From a checkpoint of a small mixture-of-experts model trained on Wikipedia.
Size: 9 layers, width 256, vocabulary 6054, 22.7M parameters.
Experts: 32 experts in each of 9 layers, 80 SwiGLU neurons an expert, 2 picks a token, a softmax router.
Training: a variant of Adam for the experts, 319M tokens, 6731 steps.
Below are experts of layer 3 (counted from 0) of a mixture-of-experts language model. Rows are named router (the router's row for the expert), gate (a neuron's input weights, with its number), up (a neuron's input weights, with its number), down (a neuron's output weights, with its number) and show model dimensions 0-255. Each number is 128 + 24 x the weight over its row's rms, rounded and kept within 0 to 255.
Before each expert's rows: a language model's description of what the expert responds to. This comes from a sample of Wikipedia text that the model never trained on.

# expert 0
Mid-word pieces, table cells. Middle word pieces like ag, og, ss inside names and rare words, plus cell values in sports and election tables (Far-ag-ó, Shin-ag-awa, 10).
router [120 104 107 160 122 110 136 146 144  94 143 103 109 114 112 113 153 142 118 160 144 127  99 166 112 174 155 144 102  77 116 136 120 104  93 121 142 116 132 138 120 133 136 131 158 141 106  94 124 164 150 131 119 167  95 151 131 151 111 141 136 160 153 119 129 122 162 115 145 110 104 118 135 126 123 137  94 161 124 115 138 114 132  95 127 136 198 112 141 163 176  92 109 143 160 137 169 153 161 163 139 122  68  85 136 142 113 107 118  95 138 122 125  96 151  78 140 158 144 144 101 138  95 152 162 107 136 127 124 125 137 146 134 123  92 104 142 112 100 114 126 108  74 125 120 173 133  99 141 136 141 125 164 134  88 131 154 110  99  85 155 128  98 141 104 110 143 105 113 115 117 139 103 114 121 162 123 145 137  80 133 105 144 101 130  91 160 104 124  96 124 121 110 125 123 124 156 118 105 150 124 140 114 155  76 118 130 144 163 172 100  82 101 150 113 119  95 158  89  94 109 129 127 161 190 113 151 149 100  88 115 141  99 150 104  86 116 108  93 146 162  98 149 132 114 111 124 151 119  88 161 163 166 107 146 162]
gate2 [ 91 111 111 122  97  97 119 105 171 122 144 142 148 118 156 113  93 141 127 122 145  81 106 143 144 145  76 116 133 134 131 125 155 112 140 152 152 108 142  85 122  64 171  95 101 129 153 104  76 105 139 130 158 131 141 133 150 129 114 100 153 146 156 138 116 105  96 144  87 105 166 140 112  98 127 132 165 125 123 135 140 129 163 133 129 147 137 117 143 115 141 142 130 110 133 160 102 113  96 155 141 140 136  92 100 122  77  98 108 169 118 136 129  97 125 149 107 168 109 145 101 135 141 153  97 182  77 121 139  90 178 110 111 127 147 122 121 114 125 106 139 159 111 112 125 153 124  95 141 126 150 108 173  68  82 107 152  74 133  94 120 104 137 116 142 164 146 135 147 126 147 114  99 124 123 108 111 133 126 132 104 124 140  93 121 137 116 149 124 143 131 157 100  72  78 137 130 130 106 145 112 135 136 115 110 114  91 147 106  88 107 107 130 112 127 130  89 167 134 148 161 121 151 148 133 147 162  77 126 146 114 123 145  98  91 133 149 132  92 191 161 134 129 110 136 146  98 205 111 122 111 140 147 149 139 121]
up2 [112 130 128 111 147 157 141 124 123 133 122 127  90 126 141 133  87 163 116  81 128 121 121 102 127 145 138 157 121 136 120  97 121 143 109 115 100 102 121 172 154 132 124 145 156 143 110  94 129 134 155 128 134 121  97 125 100 139 145 186 152 171 160  93 139 127 170 123 120 102 139 104  99 157 119 143 162 126  95 124 148 149 108  89 145 123 141 122 135 133 120 101 131 111  97 101  92 107 149 126  71 102 121 150 131 164  85 110 130 103 128 137 138 129 116  86 151 108 150  87  88  93  99 128 110 150 138  97 110 150 162 118 116 124 110  89 137  99 155 177 132 110 110 104 147 147 133 129 176 113  96 147 128 147 123 204 115 136 130 137 172 178 127 148 174  93 102 149 145 137 150 143 138 144 115 105 167 148 133 114 144 100 144 151 153 176  89 138 123 123 104  80 127 135 122 174 138 122 108 105  89 148 129 156  93 120 182 143  99 177 120 122 118 103 140 132 134 110  76 152 125 171  94  90 138 120 143 181 124 122 110 151 106 117 109 138 115 111 126  89 127 121 128 176 161 152 121 134 165 128 117  93 126  97 112 125]
down2 [115  85 107 140 111 176 169 121 122 120 153 113 110 166 121  91 111  96 121 146 154 169 109 132 130  72 111  90 145 174 115  99 114 100 126 114 101 146 148 167 119 154 150  94 157 120 148 141 111 116 118 167 107  92 147 147 148 136 109 102  94 104 100 106 172 194 159 112 101 162 152 126 121 145 128 126 113 111 136 179  71 114 101 107 150 127  91 147 140 134 150 121  93 149 111 118 136 141 117 114 141 142 102 133 161 124 140 108 145 102 145 136 132 107 132 135 181 105  93 128 119 120 120  99 133  83 153 135 149 113 112 123 139 147  92 131 158 139 134 124 102 105 110 107 102 131 108 144 146 111 117 138  78  95 108  86 119 118 122 126 137 131 162 134  92 111 113 188 149 146 139 143 108 101 113 159 125 150 117 132 103 147 144 138 157 105 104  58 161 112 157 117 124 147 111 141 171 129 121 141 170 152 140 166 132  95 136  87 130 130 132 146 118 139 144 130 137 118  97 122  74 146 115 112 136 123 150 172 126 151 118  88 185 130 110 102 119 124 125 108  67 104 134 100 137 148 155 116  80 129 130  94 119 131 141 135]
gate3 [109 104 183 146 111 114 101  97 172 140 189 119 127 148 136  97 123 155 158 124 139 130 187  90 138 118  65 126 157  96 122 147  86 130 170 140 124 129 147 119 151 125  94  85  96 144 103 137  92 100 131 118 101 134 124 138 163 120 141  79 108 131 132 132 128 101  93 118 125 113 154 114 136 177 129 146 141 108 130 135 139 141 138 131  97 158 141 120 157 134 102 100 153 108 154 139  96 132 106 132 152 126 113  87 160 112  95 153 115 135 129 103  92 123  99 169 126 180 150 112 119 139 115  92 104 154 108 131 128 144 116 142 162  98  93 155 136  98 131 128 123 137 151 178 110 112 134 115 116 123 100 119 179  91 131 129 130 105 130 155 127 131 131 128 105 137 103 122  89 131 160 149 157 137 130 120 123 147 142 148 121  84 148 138 156 106  94 100 128  93 141 117 143 139 108  89 144 156 132 126 108 110 119 112  82 169  90 156 155  61  97 110 157 153 155 109 109 117 129 107 101 126 138 126  96 144  99  83 130 176 139 118 119 150 155 110 132 121 132 177 114 157 163 133 151 170  93 116 106 102 122 146 105 108 144 176]
up3 [142 112 144 130  95 132 144 143 142 141 185 130 150 137 148 132 118 176  80 129 134 138 130 102 106 126 151 139 167 109 132 158 118 131 114 102 166 140 114 190 164 104 117 136 119 127 135 129 131 142 117 153 115 114  68 166 155 108 124 110 112 191 145 188 124  87 151 134 142  78 156 114 116 155  95 123 126 110 109 139 149 114 163 119 157  96 135 128 137 168 147  99 132  95 127 139 112 143 110 111 155  93  94 101 144 130  99 130 127 142 111 134  91 135 118  94 102 129 148 122 139 118 143 131 118 111 154 118 112 131 147 120 155 120 161 173 157 105 111 114 167 140 129 101 106 124 128 108  86 147 161 130 168 139 123 129  96 141  94 122 109 156 122  64 126 171 111 129  89 156 152 134 167 147 128 117 138 167 112 109 143  79 165 128 177 172  89 123 185 122 128 121  97 158 107 142 111 138 121 126 120  93 130  91  82 152 146 190 113 121 143 113 147 118 131 179  81 149 144  94 146 125 121 129 113 119 118 138 137 121 131  88 105 150 104  93 104 118 112 119 105 130 125 114 116  92 165 137 142 145 111 114 154 115 127 116]
down3 [ 95 140 138 145 193 151 102 124 109  99 128 105 133 122  93 117 134 172 138 167 122 104 131 128  90 135 117 117 116 154 121 116 102 141 141 111 101 133 122 114 140 119 140 111 122 104 122 102 116 107 125 126  99 104  88 128 153 143 111 117  98 123 155 128 124  99 137 151 143 152 113 103  78  89 112  70 149 139 115 145 132 110 118 137 120 140  83 120 130 140  97 144 118 125 140 118 144  82  86 155 127 140 122 116 128 105 134 133  73 115 136 128 106 132 147 125 124 137 136 134 103 163  90  83 114  89 125 124 118 165 119 151 127  99 113 132  85 164 167 126 123 132 124 157 138 123 133 167 133 146 115 137 118 119 116 117 139 124 118 156 141 189 118 150 132 131  88 135 145 119 179 124  93 110 121 139  99 154 120 138 154  80 109 139 196 118 144 117 115 127 101 105 105 129 140 131 142 187 143 127 126 116 102 134 144 126 157  68 124 119 114 182 120 131 149  93  91  76 161 139  73 117 140  82 117 109 141 171 122  88 123 117 128 113 110  71 127 131 159  95 133 118 115 177 108 129 109 111  79 140  59 179 117 138 155 103]
gate4 [130 111 130 104 149  96 109 112 101 139 143 144 129 110 131 129 136 157 122 106 127  98 111 167  87 128 135 139 124 133 100  85 154 101 130 143 123 138 106 141 110 118 140 130 130 161 112 154 122 179 124 115  80 133 124 147  96 149 138 140 168 136 105 145 109 124 145 135 144 134 111 105 150 152 131  99 172 133 127 123 135 121 114 108 115 132 131 110 126 133 102 171 155  97 139 126 154 132  82 128 127 117 108 104 137 118 106 176 139 102 203 112 144  66 117 103 156 120 146 146 119 151 155 126 121 142 120 127 132  97 134 121 165 164 127 143 132 122 118 154 131 154 118 145 157 157  98 136  97  70 105 138 123  94 103  69 139 121 136 123 112 136 134 152 116  95 105 122 141 118 136 116  97 147 166 103  88 139  92 133 137 130 123 126 143 132 137 146 188 143 143 147  80 121 150 101 121 122 121 128 147 125 101  75 135 120 133 161 165 145 112  99  66 162 139 145 152  97 128 141  96 151 118 125 113 103 134 148 138 109 199 111  96 191 162 147 129  59 139 173 105  76 144 116 122 150 119 133 117  84 188 151 133 146 101 146]
up4 [ 87 121 118 154 126 138 120 149 100 148 140 150 124  93 100 147 118 132 144  95 101 104 145 125 152 123 111 123 128 136 178 131 184 102 159 131 161 135 132 100 144 114 106 108 123 151 117 165 103 118 100 114 154  75 114 116 170 163 141 120 176 152 143 120 125 126 157  87 113 121 139 124 110 126 183 145 104 145 142 145  81 122 114 139 122 113 140 137 162  99 122 104 145  96 136 125 107 134 101 114 106 119 119 123  83 117 159 114 118 150 101 137 107 112 149 131 125 113 131 158  86 129 103 131 127 143  79  96 137 149 102 125 141 182 114 138  99 152 114 105 141 130  90 135 120 147 107 138 128 141 151 115 164 113 120 154 147 149 147 133 149 123 118 142 158 142 112 137 162  96  95 139  91  94 135 176 136 136  81 127  94 108 196 181 145 152 128 154 130  74 114  92 134 142 118 103 143 170 115 148 102 127 112 120 101  90 129 108 116  83 150 163 161 113 112 128 174  98 113 154 117 140 170 128 131 117 159 142 167 153 101 159 118 139 111 104 147 138 116 106 132  97 147 162 132 105 198 152 115 124  76 130 116 149 176 129]
down4 [129 155 158 182 136  99 165 198 116 148 115 107 124 118 120 120 147  91 141  83 118 155 113 128 127 145 128 183 138  82  78 105  72 133 152 135 126 132 111 161 134 132 100  90 102 158 115 122 111 108 133 133  81 129 134 127 115 106 102 138 143 133 146 125 160 135 175  89 107 125 120 154  82  77 104 161 132 112 145 110  86 123 158 130 124 172 137 131 123 146  89 137 101 132 128 113 114 113 131 126 124 112 125 136 127 155  95 131 140 162 125  95 147 130  96 193 146 137 114  88 146 153 131 145 108 164  89 130 125 147 120 101  97 132 118 134 126 163 113 109 149 140 103 120  93 124 128 118  73 137 157 113 132 121 109 135 101 143 135 122 127 105 127 116 123 117 140 156 120 128 160  92 136 153 114 141 101 118 111 111 118 129 113 117 145 149 104 103 127 144 104 119 127 119 117 130 128 142 136  62 109  87 126 158 126 177 115 130 121 140 101 176 121 114  90 126 131 117  83 119  92 167  77  99 143  46 138 139 158 147 101  90 158 105 135 148 148 100 155 131 117 116 102 121 142 144 184 125 117 153 149 127 113 120  87 113]
gate5 [141 116 187 176 117  98 141 167 148 146 111 148 143 120 148 141 155 142 127 171 160 142 142 161 166 105 184 160 168 107 130 136 101  92  98 165 141 111 142 117 112 129 126 121 133 143 154 130 135 128 165  56 115 135 119 153 103 136 138 151 115 114 166 150 138 130 111 142 167 114 136  94 136 140 145 158 180 133 169 153 115 132 149 119 117 137 136 136 126 157 119  78 175 136 128 165  78 131  85 149 127 168 116 144  94 114 130 143 183 149 160 127 123 142 162 116 168 134 112 109 118 146 122 122 124 179 173 133 148 144 118 122  86 142 112 134 140 160 129 185 144 139 101 117 135 166 147 120  74  92 124 102 113 116  99  68 142  91 118 104 132 175  86  88 116  84 131 114 125 152 146 133 109 119 134 153 122 117 122 119 130  71 155 108 112 156 136 142 149 140 133 134 181 119 147 157 125 113 110 109 124 109 136 112 100 128  98 145 119 118 144 126 119 121 120 138  63 110 119 150 125 144 127 115 153 146 144 158 132 139 145 133 124 141 103  95 123  81 135  82 132 104 115  91 109 127 127 133 120 120 138 118 136 142 116 144]
up5 [118 143 121 119 137 153 118 174 157 113 156 134 150 118 147 118 139 128 118 154 156 110 134 112  93  89 182 117  88 155 185  88  90 131 147 148  89  98 144 101 139 156 132 125 112 127 141 113 137 122 137 114 165 142 116 121 112 162 123  78  90 129 132 169 132 126 107 121 126  90 150 146 108 142 112 109 141 127 110 136 130 117 114 146  94 162 101 111 103 171 159  88 168 149 139 113 140 162  96 172 159 124 133 134 105  79  85  97 156 160 119 138 128 156 138 131 122 153 113 143 119 126 101 150  97 111 130  95 125 106  97 128 108 160 102 126 116 157 116 139 159 161 128  82 137 120 112 113 125 125 185 155 118 148 118 121  99 136  82 106 130 113  83 119 109 139 104 125 111 162 106 116 158 109 125 162 150  84 111 109  88 135 134 119 132 170 137  97 147 136 136 101 128 101 128  91 123 136 187 127 144 136 133 114 122 164  86 150 121 117 164 102 126  91  93 170 142 134 104 134 142 129 118 118 100  98 132  98  92  86 110  90 109 135 124 112 152  88 139 161 158 144 135  84 111 135  92 110  90 133 127 127  96 154 112  77]
down5 [ 77 133 123 110  70 137 162 150 134 121 111 100 116 140 167 137 123 150 151 101 118  91 190 124 138 100 130 111 145 113 100 130 171 142 127 129 107 162  94 127 141 147  97 118 116 144 133 130 116 139 135 153 153 153 127  84  73 165 111 108 101 118  80 119 145 107 162 180 152 107 113 120 126 145  98 122 113  87 117 103 138  93  94 106 140 186 155 136 136 131 146 102 100 114 134 152  89 114 128 129 116 160 118  99 150 134  88 113 105 131  79  93 114 112 102 117 128 141 106 136 116 137 130 156 144 146 100 135 145 145  82 150 114 113 163  95 104 126 161 120 112 180 139 115 138 100 116  92 168  93  70 144 110 111 149 158 147 106 138 129 153 132 112 122 127 138 137 159 165 105 138 126 116 125 137 141 144 128 146 110 163 131 121 110 122 142  89  94 115 156 180 169 110 150 144 112 174 135 151 107 155 112 122 110 143 129 123 109 126 115  82 161 142 134 101 146 158 147 141 118 134 136 166 120 128 124  98 102 116 164 121 116 150 142 130 131 119 147 120 126 178 162  89 144 161 111 129  63 155 125 130 100  77  94 133 107]
gate6 [112 155 127 120 112 145 135 101 163 128 147 153 137 144 144 130 113 144 106 117 137 131 109 141 146 138 104 161 120  99 108 136  94 131 157 131 135 133 114 122 136 156  84 135  79 166 133 207  79 117 132 123 150 183 117 162 144 125 135  50 100 131 117 147 124 125 137 121 119 103  98 156 142 140 156 150 158 135  91 103 132 153 112 132 128 106 156 129 148 142 129  94 157 121 106 126 125 122 118 123 114 151 153 159 129 107 136 136 148  80 133 133 113 170 189  99 169 131 159 127 135 122 136 120 134 135 123  55 169 104 129 112 169  83  61 163 113 130 114 125 106 160 112 104 165 148 151 135 133 128 124 151 100 105 143 116 126 111 160 110 161 164 123  87 142 132 124 107 139 107 118 135 166 140 120  82 113 171 155 160 143 113 114 144 133 139 107  90  86 101 145 101 164 141 147 153 119 136 117 133 104 111 125  85 126 142 124 130  56 154 111 116 113 114 118 151 102 134 109 148  95 135 145 112 117 129 128 111 101  64 125 137 134 147  95 109 161 117 120 117 112 110 111 140  56 132 129 137 115 147 137 129 128 152 159 142]
up6 [157 114 169  86 121 131 139 122 122 128 122 144 129 135 130 131 144 160 103 115 142 148 109 146 103 120 138  93 101 149 100 124 181 131 126 107 113 138 130 121 133 163 125 145 163 129 152  84 146 166  86 102 160 144  89 143  71 141 127 123 118 137 109 159 128 108 119  79 143 108 107 117 121 170 116  93 112 173 151 141 131  99 108 145 126 126 112 116 101 114 111  98 126  82 157 137 123 153 117 102 171 117  82 112 117 111 143 150 164 116 152 159 106 148 118  99  96 112 138 120  83  92 126 112 133 107 126 120 124 139 131 173 147 183 151 146 149 172 130 145 125 131 167 147 113 136 152  95  73 143 130 111 149 138 116 164 143  94 113 130 124 126  95 155 114 162 120 122 114 115 115  97 101 125 122 172 145 120  56 139  96 107 101 105 117 153  87 124 155 143 122 118  96 138 147 119 143 110 130 118 151 154 149 146 109 132 124 116 146 133 140 118 143 116 107 143 134 157 148 159 159  72 157 107 152 122 167 126  82 158 124 107 105 103 134 113 137 136 117 102 144  92 141  78 133 150 149 136 160 110  80 148 120  64  59 135]
down6 [138 113 124 154 126 128 105 102 115 105 104 126 106  77 116 136 137 125 142 154 137 150 111 108 144 175 143 135 139 116 105 154  82 151 125 103 140 144  91 136 132 114 163 100 138 137  85 118 139 109 131 120 131 144 116 117 175 159  50 113  88 113 150 129 159 138 141 133 118  85  81 117 126 130 121  89 109 159 190 134 115 119 129 116 191 124 110 139 130 103 105 169 133 128 104 124 135 152 142 119 190 168 125  88 132 148 138 160 103 147 119 142 120 123  90 119 145 121 159 127 103 141 149 137 133 138 169 144 135 109 121 139 110 146 139 101 103 152 136 130 165 191 162 122 103 115  87 143 137 152 108 139 150  99 131 152 172 144 136 129 153 138 139  98 116 114  98 120  83 140 122  54 118 114 180 117 132 130 115  69 108 128 134 113  77 131 117 125 159 152 126 114 129 120 129  78 154 188 129 134 103 111  98 156 152 107 126 145 140 163 163 132 144 152 137 145 132 139 127 152 160 138  82  98 150 121 123 132 158 101 107 153 121 147 143 124 109 151 147 134  99 107 122 139 169  85 116 146  91 168 134 139 129 133 142 127]
gate7 [113 106  99  89 137 141 154 129 127 137 121 136 123 127 153 173 136 110 125 157 192 133 114 147 134 114 134 166 167  98 164  73 183 159  91 118 167 129 162 154 138 107 120 121 154 108 130 133 152 124  91 113 133 126 156 144 130 103 126 143 117 158 135 127 146 144 114 111 136 116  89 131 120 135 104 168 161 155 142 130 126 137 126 146 137 130 159 166 130 116  90 146  96 102 158 124  83 137 124 124 155 150 118 110 103 139 149 141 130  97 167 135 125 107 123 127 120  87 105 129 114  94  95 113 131 152 118 113  99 125 102 149  93 148  98 105 173 144 132 154  87 128  93 158 133 156 139 126  76 163 105 128 110 155 136 120 105 148 120 123 158 142 149 135 164 101 180 124 113 188 134 136 123 129 174 150 169 158 129 157 109  99 178 129 120 145  93 105 174 137 156  74 117 129 140  92 131  66 142  92 159 165 140  87  92 158 124 110 125 139 128 116 118 188 123 147 152 140 130 113 142 121 115 133 119 157 103 117 137 145 122 159  98 153 143  97 127 150 122 139 137  99 175  95 110 143 124 145 148 138 158 150 136 141  95 114]
up7 [189 135 146 160 152 106 127 107 139 126 180 144 122 170 138 135 159 119 144 111 133 127 151 146 100 130 143 130 110 133 125 100 113 110 150 103 116 160 157 112 120  87 148 139 100 105 121 131  88 123  99 146 124 144 136 148 118 123 122  99  95 123 104 118 127 193 138 132 135 161 128 107  85 146 112 180 131 136 119 125 107 123 163 100 137 166 120 140  89 132 159 128 150 134 146 131 149 194 145 109 117 105 115 111  91 121 171 102 127 175 108 167 122  83 142 131 136 105  86 121 124 117 122 117 104 128 131  86 137 139 149 149 122 156 130 123 106 154 118 170 103 151 156 157  99 133 147 149 117  77 101 168 100 160 124 157 132 143  82 152 104 103 124 155 129 165 105 147 117 144 160 118 145 169  99 132  79 123 135 105 143 106  95  96 129 135 102 117 128 173  97 106 111  87 134 146 136 132 132  97 146 142 124 111 101 124  96 102 126 122  74 110 158 137  92 115 143 102 157 121 123 144  89  59 123 112 121 166 116 104 133 133  97 102 147 163 103  92 107 163 161 142 127 130 146 147 140 115 163 103 106 127 149 106 133  79]
down7 [118 117 168 166 148 127 148 150  98 118 119 102  64  97 127 125 142 141 168 101 125 120 107 136 109 114 107 181 143 113 154 144 173 139 141 135 115 153 135 143 134 130 138 177 141 163 155 115 179 113 123 116 136 114 142 136 148 150 153 125 136 106  79  90  85  93 158 134 120 126 122 151  98 177 146 121 130 137 122  95 140 113  72 126 197 138 164 103 148 127 142 142 130 174 111 162 111 117 136  85 129 156 123 144 143 144 151 119 125 130 173 172 124 122 104 103  97 154 136 162 144 119 117 136 159 139 128 106 114 120 107 137 122 168 189 100 154  82 103  81 100 111  81  91 135 131 120 161 147  91 127 134 117 141 108  72 113 122 133  87 113 104  63 135 111  94 131 127 151  93 115  98 148 160 146 161 126 172 158 123  84 127 164  93  96 119 108 100 132 150 147 141 133 105 124 138 125 122 117 128 100 103 136 141 155 170 131 140 132 138 109 149 130 106 140 149 150 142 112 126 138 134 104  93 130 149 118 102 124 123 148 149 108 144 119 153 139 133 147 185 146 135 163 133 116 153 127 110 130 128 104 114  99 143 138 107]
gate8 [ 95 118 107 106 137 154 121 142 102 141 153 122 141 160 137 129 167 200 154 134 120 171 110 153 144 168 115 113 107  85 108 142 138 137  89 117 111 111 104 100 104 134 111 113 164 140 175 109 146 164 113 152  65 125 149 100 121 114  80 158 136  93 114 166 138 125 160 167 127 135 148 160  91 134 103 123 132 105 115 151 164 116 168  94 114 109 132 146 108 125 133 126 142 135 154 156 143 121 152 141 131 168 112 111 153 129 136 171 145 117 120 142 115 128 137 111 113  83  95  88 156  81 148 127 123 149 149  80 127 158 138 113 118 165 150 104 121 132 151 132 131 136 113 125 159 158 164 114 142 137 167 152 124 116 124 124 169 130  88 127 106 136 156  84 169 100  82 114 158 121 103 175 119  96 163 130 181 147 136 149 134 161 125 116 132 136 143 149 130 102 140 144 149 133 149 155 151 120 156 187 100 110 147 153 131 130 144 122 147 149 107 115  95 120 117 136 118 137 138 117 127 103 108  97 151 161 160 105 158 156 129  69 160 142 141 129 123 167 148 144 160 107 122 138 124  96 157 170 122 100 130  92 131 168 116 128]
up8 [149 110 154  93 179 113 131  98 174 147 126 127  97 146 121 126 173 140 144  93 139  94 134 140 158 153  90 174 102 135 120 103 155 144 154 148 129 120 146 137 134 111 153 121  98 145 143 132 135 122 109 146 101 163 153 152 120 152 111 125 117 101 137 100 136  93 111 169 100 133 125 112 115 137 115 202 141 100 138 139 138 149 157 105 152 131 120 118 139 116 123 142 134 124 133 127 109 160 115  89 153 137 115 112 102 153 114 156 133 138 122 116 142 139 121  98 116  63 145 120 131  78 141 146 100 144 119 103 112 113 205 125  91 149  90 147 152  93 131 114 123 107 142 174 151 103 142 114 127 124 136 106 125 123 108 153 134 122 111 124 108 129 149 113 140  86 105 112 136 124 147 178  97 144 153 173 100 144 151 169 150 117 183 155 135 160 113 156 124 122  84 154 139 110  95 117  69 131 161 116 130 129 100 133 138 107 105 147 111 144 109 110 127 109 110 102  94 104 123 138 105 104  93  92 138 144 146  89 157 125 135 118 168 141 134 126 139 124 173  98 186 144 164  94 149 130 111 116 146  78 127 182  85 127 148 160]
down8 [105 187 180 100 113 116 181 141  96 121 150 162 154  85 146 163 125  72  92 105 141 142 161 123 104 161 119 141 107 147 107 131 113 141  91 127 124 114 147 116  93 120 143 118 162 112 105 119 148 150 124 147 143 121 150 117 101 110 116 118 161 115 101  94  89 122  90 115 136 126 129 119 142 145 131 114 145 143 161 171 171  97  89 114 103 125 119 113 103 118 146 155 128 104 132 127 146 112 150 139 122 118 131 129 139 124  68 127  93 118 131 128 162 114 113 130 125 125 125 129 138 108 163 116 135 119 129 165  95 113 183 125 131 112  81 127 122  92 110 115 103 146  94 119 121 164 120 108  76 137 119 108 125  86 195 154 163 139 111 127 127 103 133 136 133 125 136 114 137 117 130  90 126  99 104 117 109 102 103 135 119 141 127 107 139 134 119 157 120 118 119 132 158 107  95 139 142  73 130 107 119 141 135 162 103 131 132 125 139 130 142 146 101 128 106 145 144 144 122 113 114 114 171 116  42 128 168 125 125 118 133 115 148 110 128 118 136 181 187 125 153 105 134  89 102 180  93 188  92 112 118 162 184 115  91 141]
gate9 [ 95 113 133 172 147 140  97 119 152 132 138 128 107 134 138  98 136 113 128 174 151  96  89 140 125 141  84 136 167 150 110 146  89 148 148 158 156 122 152 133  89 110 135 141 108 103 144 143 121 139 124 105 142 119  82 168  96 118 138 125 136 148 165 118 119 160 179 119 111 134 149  99  91 149 151 157  98 139 150 127 146 137  78 123 117  79 156 118 127 138 126 114 136 118 129 125 133 150 154 140 148 116  77 173  71 105 134 108 164 117 170 124 147 111 128 130 128 147 114 145 142 138  92 127 168 166 113 124 148  99  97 107 128 124 162  81 144 163 105 114 142 100  98 130 139 181 169 108 101 129 124 150 149 110 109 115 181 112 143 122 118 152 118  97 157  93 110  90 155 168 117 112 184 108 143 108 168 101 165 110 145 118 129 100 170 127 145 144  99 116 122 110 115 153 167 158 129 106 110 122 128 116 147 110 119 172  95 165 152 124 137  86 144 158 124 153 146 114  96 104 113 131 142 149 119 140 151 168 114 120 101 113 119 127 142 136 122  52 135 131 134 149 133 100 133 151 124 125  81 147 159 127 142 145 130 172]
up9 [108 122 184  89 147 101 121 127 100 146 138 141 126 133 118 100 129 133 119  71 146  84 123 106 101 133 121 117 130 160 135  85 102 116  89 170 110 143 180 125 144 130 127 120  94 127 136 106 154 159 143 140 153 154 143 125 125 154  96 142 130  97 139 136 189 151 152 167  88 115 113 102 101 166 138 149 134 167 124 165 123 116 131 130 120 124 103 182 100 131 126 134 110 140 140 125 121 100 140 139 156 153 132 154 135 169 125 183 142 129 114  76 128 141 110 119 165 129 129 120 111 118 147 119  89 143  96 110 186 133 126 131 121 143 159 151  80 135  96 135 128 128 124 147 113 104 159 117 140 194 155 134 141 136  91 119 167 174 164 114 116 125 122 148  95 116 121 160 120 130 172 144 119  66 154 100 173 100 168 152 138 148 159 103  91 113 157 167  97 139 106 163 136 123 116 141 126 137 138 147 155 132 154 111 147  86 119 130  95 110 112 128 112 104 137 113 133 144  98 174 133 134 133 136 141 114 156 123 147 130 111  83 129 139 149 129 172 124 133 115 107 100  73 126 104 115 131 159 126  95 134 114 148 138 120  75]
down9 [106 120 142 110 157 167 129 100 122 129 163 118 164 125 101 138  94  99 140 136 134  98 118 115 113 151 132 121 143 138 165 122 152  71 169 103 157 154 119 101 143 125  95 101  99 164 159  96 122 110 115 106 147 151 142 121 128 138 162 105 121 104  99 123 129 117  80 127 132 148 125 132 156 101 129 172 145 127  66 167 162 141 115 117  85 163  96  83 158 116 107 140 114 111 168 144  91 102 134 130  74 161 147 167 147 155 147 150 103 134 106 154 144 152 129 121 187 128 114 113 119 138 168 132 132 101 116 150 126 191 110 129 167 147 133  86 108 144 160 107 150 116 112 111  81  85  99 128 113 127  76 113 117 164 177 154 110 163 111 104 114 150 144 137 124 104 146 111 137 144 114 146  78 106 140 119 108 134 142 135 133 151 130 153 110 185  95 133 160 141 150 117 152 101  91 151 140 155 141 115 117 137 113 169 161 131 141  87 126 136 105 145 132 114 121  94 149 139 142 143 133 114 128  98 120 117 101 127 174 106  97 128 101 155  81 138 109 121 120 150 112 146 119 142 108 115 132 119  96 160 109 114 113 160 112 150]
gate10 [147 133  84 117 125 108 100  98 127 110 110 163 126 136 142 136 107 163 105 128 138 109 116 141 115 149 122  98 139 123 145 143 134 135 129 138 135 120 166 186 107  82  86 150 119 143 134 119 113  68  90 142  77 119 118 121 127 157  84 146 158  91 140 137 124 169 117 136 100 145 142 115 125 109 108 128 179 131  82 132 170 113 137  87 150 127 142 214 143 157 136  90 153 134 141 152 138 126 116 150 100 149 107  85 106 133 108 160 143 109  84 102 132 137 101 120  61 139 153  91 141 126 178 130 137 164 130  91 164 105 148 106 161 112 107 140 104 104 125 146 114 129 133 116 129 162 133 178 133 120 140 126 135 131 157 118  94 114 122 129 116  94 107 154 127 158 103  89 139 157 140  89 165 155 163 127 112 101 161 148 125 158 139  97 148 145 173 130 157 116 115 137  98 125 134 130 124 139 117 135  84 143 105 118 129 155 129 144 106 135 106 116 128 127 139 105  78 165 110 117 101 130  93 142 139 142 117 107 147 159 136  63 136 141  76 136  91  97 123 141 118 108 145 137 130 149 119 145 175  78 125 119 127 139 129 140]
up10 [105 127  77 140 164 169 122 122  94 101 135 153 167 124 142  76 118 151 114  44 173 102 127 119 105 134 109 169 153 159 143 111 127 115 181 179 100 122 141  81 107 122 134 140 106 147 132 154 106 123 122 113 112 126 169 104 148 158 113 109 132 132 150 114 119 147 101 144 129 156 133 135 112 131 132 134 151 118 120  97 146 148  77 158 104 188  96 144 138 147 146 133 117 135 130 167 148 116 117 162  97 126 154 135  98 136 162  91 160 151 107  98 136 154 123 118 138  89 112 161 164 155 134 161 102 110 136 102 128 110 103 116 136 139 124 148  95 110 117 165  94 152 182 118 144 108  90 145 138 107 124 147 129  74 138 128 135 111 103 109 122 125 147 162 159 147 137 114 109 101 117 139 113  95 112 129 130 116 159 123 135 117 119 111 141 122 183 113 117 126 140 106 149 141 109 117 116 158 126 132 144 152 142  94 123 168  85 146 133 145 152 143 119 123 139 139 100 155 121 104 152 124 142 143 112  79 118 127 109 130 149  83 111  87 168 100 142  87 117 137 155 104 104 189  94 126 154 136 119  74 146 146 129 133 157  96]
down10 [124 113 126 171 154 169 102 125 106 141 115 123 132 172 143 111  86 118 140 107 108 136 145 131 167 151 161 118 149 119 130 124 143 144 128 106  87 109 142  98 122 120 162 125 116 143 130 137 120 145 136 160 117 145 133  93 149 135 129 143 167 168  98 158 135 120 140 140 155 140 146 143 120 169 157 123 152  66 102 153 122 140 108 108 112 108 124 147  93 124 124 125 177 169 132 135 148 138 109 126 154 102 145  78 143 139 146 179 103  82 129 146 122 167 143 139 110 123  89 130 164 159  92 142  94  71 110 119 129 132 144  94 125 152 122 157 121  99 130 158  66 141 140 149  95 147  97 118 136 161 135 132 126  83 126 131 169 152 113  94 115 148 121 150 149 153 126 144 165 178 138 172 156 132 165 154 128 138 145 116 100 105 155 126 102 129  80 154  99 146 117  99  91 110 150 138 120  98 113 142 141 128 119 153 140 115 148 148 129 169 142 114 139 134 155 140 157 149 114 142  92 114 129 144 131 138 108 137 117 135 112 149 172 128 116 132  71 183 149  91 113 138  93 165 122  76 127  68  94 131 114 161 160 159 149 136]